python train.py --num_hidden_layers=10 --balance_loss=0.00581 --balance_bias=false --lr_router=0.000741 --tie_word_embeddings=true --learning_rate=0.00934 --beta1=0.95 --batch_tokens=65536 --max_steps=7535
Below are experts of layer 3 (counted from 0) of a mixture-of-experts language model. Rows are named router (the router's row for the expert), up (a neuron's input weights, with its number) and show model dimensions 0-95. Each number is 128 + 32 x the weight over its row's rms, rounded and kept within 0 to 255. Numbers have three digits each.
After each expert's rows: a language model's description of what the expert responds to. This comes from a sample of Wikipedia text that the model never trained on.

# expert 18
router:125153046151153096181085055128167086155103122094106116152074141113141111133134190139163114132078096156143193160149146084087115186187147137132104114159116104119162076157100153141105108114102134146132131111129210155139112120098109145116073073121137141141163103151102081181153130096143108186
up5:120118176123163141161135115173070082064063154076184169138061102154133162131088106116156156140121123131144116149113167123180163177164150146097159120170094101189111088178128083120111131080119109165087138068131126139077137088147164096173141163084111102126132124122126130139154097153067162152
up6:116158100116153097084142153157069128167121124155095136153227086157133180075099171125125081068172136161122117142156129117114096150167160118118117096105172109058135128173107123065147095185097116112172146129101132121164153187085166179091082096105177127116134124098108091108126124128123135167
Description: Pipe characters separating cells in wiki tables of results, dates and statistics, plus semicolons in list-like data.

# expert 20
router:175167118177185041138124103062143102125077142122082163167152133099072165134080110129081091057141131144113125123110120152147132157132127162089070093170119132130143174140112100142140101171064103148127173151085146123120127049155145130118141168189151098120167112152083115145141110086145140138
up9:142146116141151051182105107122148121113131127075118143101112200125155131106135115190156109102087097147127135182102133098158162162172120114133083105151157105163134139168142087108083133151103112144181084173062126130081088161110121106114157086179122134098182138154090121206082147180074158115
up10:129144156115155110121073131098165124142122101106104141153123138146114155093110159116085055110110165108125179130203145119117124113101092115126131128100171112210191206148113082131152074118112103134086163163111152137116121121110176138098116157082129139167161117110149044142194070182164097114
Description: Middle word pieces of ordinary words after a first letter, such as ct in sanctions, usp, ust, ult, ac, ap.

# expert 1
router:180129137149135080166111085076123112124122092145171131089143108142121148117111197097132118109115127101174162146080118144131120127118141153111144086212190117068169104191152163207087118167093102126135152082119185114140065088104118137161119108107153138139108170154114141135101136076146071179
up5:061152154139130067102179141081193153125093147126157097132149127180128159088171055135129095062131141124153098158108135127147103166068102156142156128133151102054119128122183126162119178090121133123111109149117141138123136084117128168085107126172155091084172152070083146138143119157194080134
up6:072087127110144103147179132214153098129124161143200076076152179104143146125124121118080099096141097172131109146094115077109128126117085156163098137195023075078140182143124129142101122135116110116149142164149128156148151093134162135135197141134118143163141111175073124113116096141109129133
Description: Opening quote marks before song or chapter titles in track lists and citations, plus articles like the, a, The after prepositions.

# expert 26
router:140219158079115121148107072111076123163119115140091128135095140124103147117143198137160100132124134143193133143091071105100123164128123188128102120130200106095193096172098150091113113133078144124121145102091145068092136121101123124157049143117163161143154151169115091175132131064132102150
up37:121148121136073121117126104121152167217164155152111176129079101143158137150077142139133033167081156142115170098149105139110107185159188144122156096135102133141127118142076163156071119140100093124109162128128133081164139105126151096117027108116164149125122160145067119137093142156080147164
up38:171164121117122101169091139117134157140173116171095161144143151126146126156116131154162131128092195182146078130117139068147073139164097140151103146122116103042121097228105137093112083115073149163101119074118176099096113122163081114152073127121145207107116096138118123097130140163139168100
Description: Century pieces 19, 20, 18 starting years in dates and year ranges, plus en dashes between years or scores.

# expert 15
router:143129103154103097104104122114090119153078177144148082163121140140134146119101155102103098122126137164223166169165090128174169097092134111131103150176119055142139137155145118125170128171134084142129132078128152120125139079182149099156074143159070165089137066145084141171102147090205085135
up0:085094100140023114150087158111117127141118145134134092066143121118214153113132140091110126086106124128101159198058177137131136113151129070105156101163103111127139141174139096125137105146141147124152131117159154116195135159133131095157116147093119141164160071122134087148230099099159141159
up1:132162140128092105062131168171062166132088117104086123082133118161115097094146102134133094116138112199124186115122080123087180126092090133153115147163172119105200199071112130142190104169100097110077121130194124130150175084144136122113146145173103101116147150134081137162121124109162096150
Description: Word-final pieces like -ly, -ely, -ially in adverbs (simply, curiously), plus endings of names such as Gibson, Vicky.

# expert 25
router:161153077167141067145139130123070104145105180117161069169083114084104121125073200129087065096140079090146124119132112146138177108157125165176121122146169094140151075111167117152179160157126138085125153147098161092106094134107140133129105149168124132125144112202142145108131189070129095174
up0:108120119154110086128109137206093083159121125152067111093080126092109150164137125168141066168089153159118139144137114115097147079093111086131151152143107160147201171093095145110120129151146136122153095178054156138118119126127176178161141110111096210191166057137126101115128080121106121152
up1:212144203077191128121148108113129167129071170132077143153079119142108153060070135157102069096100162127102138093182151134127122107128099195141082183141150101135170136109115183136124115129134116080118124167090177157148100097089164117106134136173114094127083123160125145102119131146098108158
Description: Middle syllables of ordinary English words after a first piece, such as me-as-ured, irre-ver-ent, se-ver-e, occ-ur-red.

# expert 22
router:135180158090198123174079073085122122187108104121081123121099131147155101118130157095119125121076146091153129118158094108122184188159124143151124101147144121119177132152105126168117103152097094144116147062121149122059122075146103094146083142114093182147130097124114116115198098084188185177
up1:132124160209169098173072118141140122175136148108127077088153132101071198108102164126164092068078150146091138120141154128081140074124175092152126125113155121154121087101101164153158109104145187126109107149110127118096131129187090195127161096115115150099135143183108150109180053135145106146
up2:149090096154115129078095154128149107143150144136085151118153147098155081173165150048121127128083130110176106145089123171114185153141190168137200118104131121167120105161156104140115093063205115133127087127058147136125108105187032141118128118169117077131122144134148112139106142105089137153
Description: Line breaks, paragraph breaks and leading hyphens of bullet lines in infoboxes, reference lists and section headings.

# expert 31
router:160165068179117072099142066087127141194080099153123069151114140113114140093086145097106125113132142112183211173134122100106131170115095143171130162178129121096187074138144151188197165154087085120164142073117142098111159112107151096157124119102125140120100142126078134120138114125135097157
up5:132094128150183133063152148183116161142179084171104139128164048135134091155136104118168109086069203129110084121128080089122098114107112127125152102114155152149133111118091102117109136117152169128130113185103130147112141168182120181178076179099114139185095125192079133141122087114122089160
up6:110130114108141149164122175140088105099198119094119166127140140100106133124132128139148106194112103125136155105141128161084145078184076161173175122087096154112142135168101114030149125141126207141123100085161108124094115130121144126092084176119197153050112103096135181103108163130182143124
Description: Function words joining clauses in narrative prose: and, was, is, as, that, which, and the om of whom.

# expert 29
router:134128099142168116105148134122144067165095116128058148088094203075158064129127138130120140088087153129153132148132146072153083147136096141092118132133146087070185114173134156135119096132131102133135145127105124084109118107151132089170096123148119208148103144105151112141215062107188162185
up5:093155095113116150116086152089147087181137117197118099069147105069147093086134126142101198137053089082165119130110080101145113173117132123115144134167091133176166161116121132136146174139102116115122177120121148110119141158111135141135173134163149130168119084136197198137075081103077108182
up6:125143108158116101177131192126083168112069151167143135145185127157141129146117121124123106154136112150161144117071115108151117162076133079086103151097076152091126113145076147141129167154095109190106145136089089177146111094092198120072074095181092170097098120138121163133126051133187143152
Description: Words in species, family, genus and coordinate entries, like family, species, degree signs, Coordinates, and the or a before nouns.

# expert 13
router:147093093161180126116183088126116099153132087127092159162124129182111119126120133109158093148116091149149136121107127124127152173154082125160121135228189065136126155153171122111058145127102135090104172061109088158096088073162145167109146106094160147149110096150157083139181113085147098176
up0:116136106134163106145099045099124120154165123162138111139170179144113075141074099151101160102149073129185098073120079133069155101076167122078112132122172107136126064195113097147152116135123111174079181132114114153147150136160124080116115100214145162172135134132135126138135138176155088104
up1:164181147167226120115129083115140144145103134094090114147105105155187161095116101156165126154112152122157135170043110102103070147147087111127085129071094165150124118160167108195118123084184130087116118112085086109129130098138102159152094142096089076146163155152177142092162102149137125147
Description: Middle pieces of proper names, especially 'or', 'el', 'en', as in Hang-or, Lamb-or-ghini, Teod-or, plus common first names John, George, William.

# expert 8
router:173141067148170103183126117106136092163092114128120109112110142123155124120137117105151119137079157146169162101151106083098171151123113161147126128168140122089196083118167185120091145177069110072159200107154141147073126137154138062171044064079134132124161135129103145174133105110130108149
up0:171155141050111113099133150095101147099135129142128189119096082157111079071153137126124127166136153094061129121123110158158119111149069175143112150100136143140193068113146134115118108120156087059136147148115182152190136139104105095205087159131144135152143144114138147139099146097106064210
up1:160069112112175171140141112106126129154118134125145101125093136112141081163131165087107110143169221118132064108129156096121048112109154106180118107128170124166103146132133154175160071167147122095109137147095159093142138090086131130149097063131136151192126128135100162119185051073131126175
Description: Commas, colons, semicolons and periods after a word, especially colons before subtitles in book lists and commas after place names.

# expert 11
router:150130084139141138143084084076145116160162118111070158143125152103126098126141159138120129141115102098181181080130136151092162195143080168133091158185197141141164084149113184132115086156045097136136104093066173135116102118147105098147082138092163112119113174143102133164075139074131095150
up0:136098105076143156156135143104148110059163207075164184121061092130055110119132149069126101118101166187155138155132091124135147136132148116112098159161122148118116207181123114131113125137134081134100127171140077112157144093143125059080152104096155166141111150093137182165141081111125141152
up1:118118157189178193081092144104134048116124141117186097147098112181143154129118129181138118105120107164096136113133107139076136145138087121059165162099165103178162142135179171139084075152110081117141099156139140114117126081139116109078139165122108103151104074123149130203160118086106184106
Description: Opening brackets after a name or title, introducing years, births, conversions or disambiguation, e.g. (TV show), (footballer, born, (1.98 m).

# expert 10
router:132149094161158115169118110120090118109141128135086089111129167154148078080144176086139110134101134083139200138118081158156128185138121185084127085181130128090155128150087159147157115079082136129126140136066171127103075105171179096151092061107127168201159163133160123135154112110188146123
up13:158138151067147143104138144087083160132126130105136117115135135154116091101178157183164116136101097134173143081071173049149136156087133113147157173094167213151108187081127151169127111125154120078093104182141108154132136138133135190075135091107084089111163117179090108143099127079120108151
up14:097120160138086146106126181097168157105116147150106137117159113138139086135214155137109154121181154141124096133222131130081111122111085132145106112091079151091146114149161160151098105138092217150116144092152148140126224119111123087147099121116098171120076133079115149154098089141080097082
Description: Lone capital letters starting a name or word after a space, mostly in sports tables and lists, as in L-anka, H-umphries, K-eselowski.

# expert 21
router:106135127123138113139142129114079144166108205106165084074104116158139108128117112118152072097166099097132148095141072120112152139192111153125126114131144067110182089166170100187189125064079141111140179099094151126168136136130131114148121142132096104134128057152151146212206112116114169113
up24:101111134122091129135104141132108132097087089082162116082107128194116120145104135102129102133150075087137190130148073070124159140156099144112195136128133163109165163150121127156168183107079148120088138126130143147080149143125072063144164078120146118119146104172162136151242088149144110185
up25:173085107156111161099062174141157110154134149140105152099095186180182095132115163050117100103160138119102113169158137076101122084147110081168091197114153114113096131156158105120085094122081184117128199101102148118091072116137148143152086121122155144105119132147165116154126179194139133120
Description: Early word pieces around c, like con-c-ern, rest-ric-ted, inc, Sec, Sup, Comp, Cont, inside words starting with C or P.

# expert 12
router:143140129179126124147196086129097093160165172139162097074127190129106108115116171118134119154149149147179137092075104128137182141148082151126152141157075086103125098109152182122083132087097146095165138105118159144159083084161122118079073138092098142128148075139119072160172145039120127167
up0:115108086140130125092161087099119142167154116187192201118148150137127162089133152119109124108118142151104073111109079111102115102109152126131075114180173086109120138101124131135112088166103100157120127200143201117185071106158140047179091066100147111166134118148171139098094166139134154147
up1:095104177206104125194123073131124184124113147061109129083135185076160108060119111136143137127095130110102146060124150106131106163126094144113160108169113140126085142186188122120144161098094157100109176103138128137177097114168158165161079137093118100110125130156165065144103109087162122153
Description: Capital letters and abbreviation pieces in country codes, acronyms and table entries, e.g. FRA, UKR, GHA, USA, plus year digits.

# expert 16
router:119137141170135125102142152086104066141137133177161158133112141149090122129158128100091105165140098094155135180122063112162205122136065141121106158185067084075114135114112121142149164111112140154198151086092154154109129098130184118141107147143039168133131101090176123143128076074170103130
up14:133137165150111087106174165104149119166095096142177112104101164117109132126168155107165125101072197086129147127130146096199134167169100141170144145118097177152113109164169135114116120077130089109107130074135109141166157100123035093070093135103081114088158124145145166167149059138184144119
up15:093139128139107142151123154108116113119164163174132161115141160155090053109083117164062111086157091067129128067159127131140114105119135156153114150135164089107131095144075161108125095151080173146126217105132134168149120129075186077081121148182119169127100137128167177197121116166118080113
Description: Second syllables of surnames and place names after an initial capital, like L-inn-ett, L-unn, Pos-so, F-erman-agh, often in tables.

# expert 30
router:140122103103171113153131061085188113134130099109081162144114124127178158105108124163172006148096121098128142093122111147093178185133127123104080181167110057100120100149145104158129107121099123148108150084139206126107126119175184100150076134123145118132161151159119155140138139090121092160
up23:124117099123080137124136075091137128156134095157139121103132126131102135107145193074155138055135116053126110078091150100142161104130129144185121158158164100152171123120155176112144171142124169167105192093080125138177134146190091119133068156125053133100126122083199126128143096177170108111
up24:115134106114170136160131106114083134119079148165169144106141081108123186133096140130197062130113116122069163095161110124117147144135113152144133068107153147189212100162144086186191114111105118120140125106170129122060199101119116105211065113140105098129123152132118137118116127113156075129
Description: Lone consonant letters like r, n, b, l, h splitting rare names, foreign words and math symbols, e.g. Warrack-n-abeal, Ehr-l-acher.

# expert 9
router:165142125119152123108149152120162096167100086145160093144000180125160119083093139081123097128135138129144206115150093148074105141127092172124143091149123141111155105128130097199160150171079058127160136112123181106132101066137146162122156090127117096126127128154108119152103128108134131197
up5:143158148086145119089133092057090169150145131179109106130090170086109118143093152057167120197115081113089110170169132113125127101137149087097121122092146109135072154087188173123073142098180128172094150099102103097113180156090167112175187165138133112117119124126136164170169110171138116121
up6:176118097132126143087181176061114118134158165120092100112139145123198140092167145106084102128186106111102120138163123135100118159074099119117099188033135092111108147097156134129145123178181138169171135141068101159145179100115114132127115101167073134134149130166188087128143076083124122154
Description: Prepositions in, on, at, after, during, for, often opening a sentence or clause before a time or noun phrase, like "However, in 2019".

# expert 3
router:143147165113126129112097079111147143150087118116072141150054101106101153082097148141173105114123110166175145162165107140108172157107138133106119112162185067060173104222099139144133118088132062086186190126086106107139103115153170097137099123111103153130129139145137108191121149103163089108
up5:146167130070099114128119166085082135089132104152155119133111146135095137139130134223137210097136041080143145104144138074136158156089129160126155122170111128132136132145080153095150140108071200151117079082103141189127144149154192112108141145185109164137118118079119127097128119091110097163
up6:114122108169122076132118129129099151184151053091073114137093148136095123134146150116144156150151128127124146160128177095102198102170109192156110169096186147099081120135090122147088046157122154060149160097160122145168114100102110103083168092127110174125125155131121120187137173075153168100
Description: Bare space tokens before day numbers or scores in dates and tables, e.g. March 27, plus adjective suffixes -ian, -ical, -ist.

# expert 2
router:171154140195148133141134080130152069185105172154131114132103135148109106070118102152174078087135130170112124097147112123107118118167102132169134074141128132062154122157155130139150103073096136154150137078079156134053098062209088134117144156083129114094140172144153096127137112070178155134
up10:109108027155125132187130106156177121173113168166116131121182113179125092119074132144118115131085133069113143141095134113144149138161104104140126121113078073163157091082103166099137095117154147108170131124094128117126122194184157153123123128115149127101136154119045151192047162160110159134
up11:130130125150151115122112111132171180092087179112109152110152152145100074130142142144178127121106110072188162175119109123117071113148174125075160095135092085139141119176119177164130167127166100099112105164157191149158132070181152148074179164139127082125064100104109154102080095061108112137
Description: Word pieces inside proper names and words, often plural endings like s, ers, es, after capitals such as B or T, e.g. Trom-s-dalen, Tr-ust.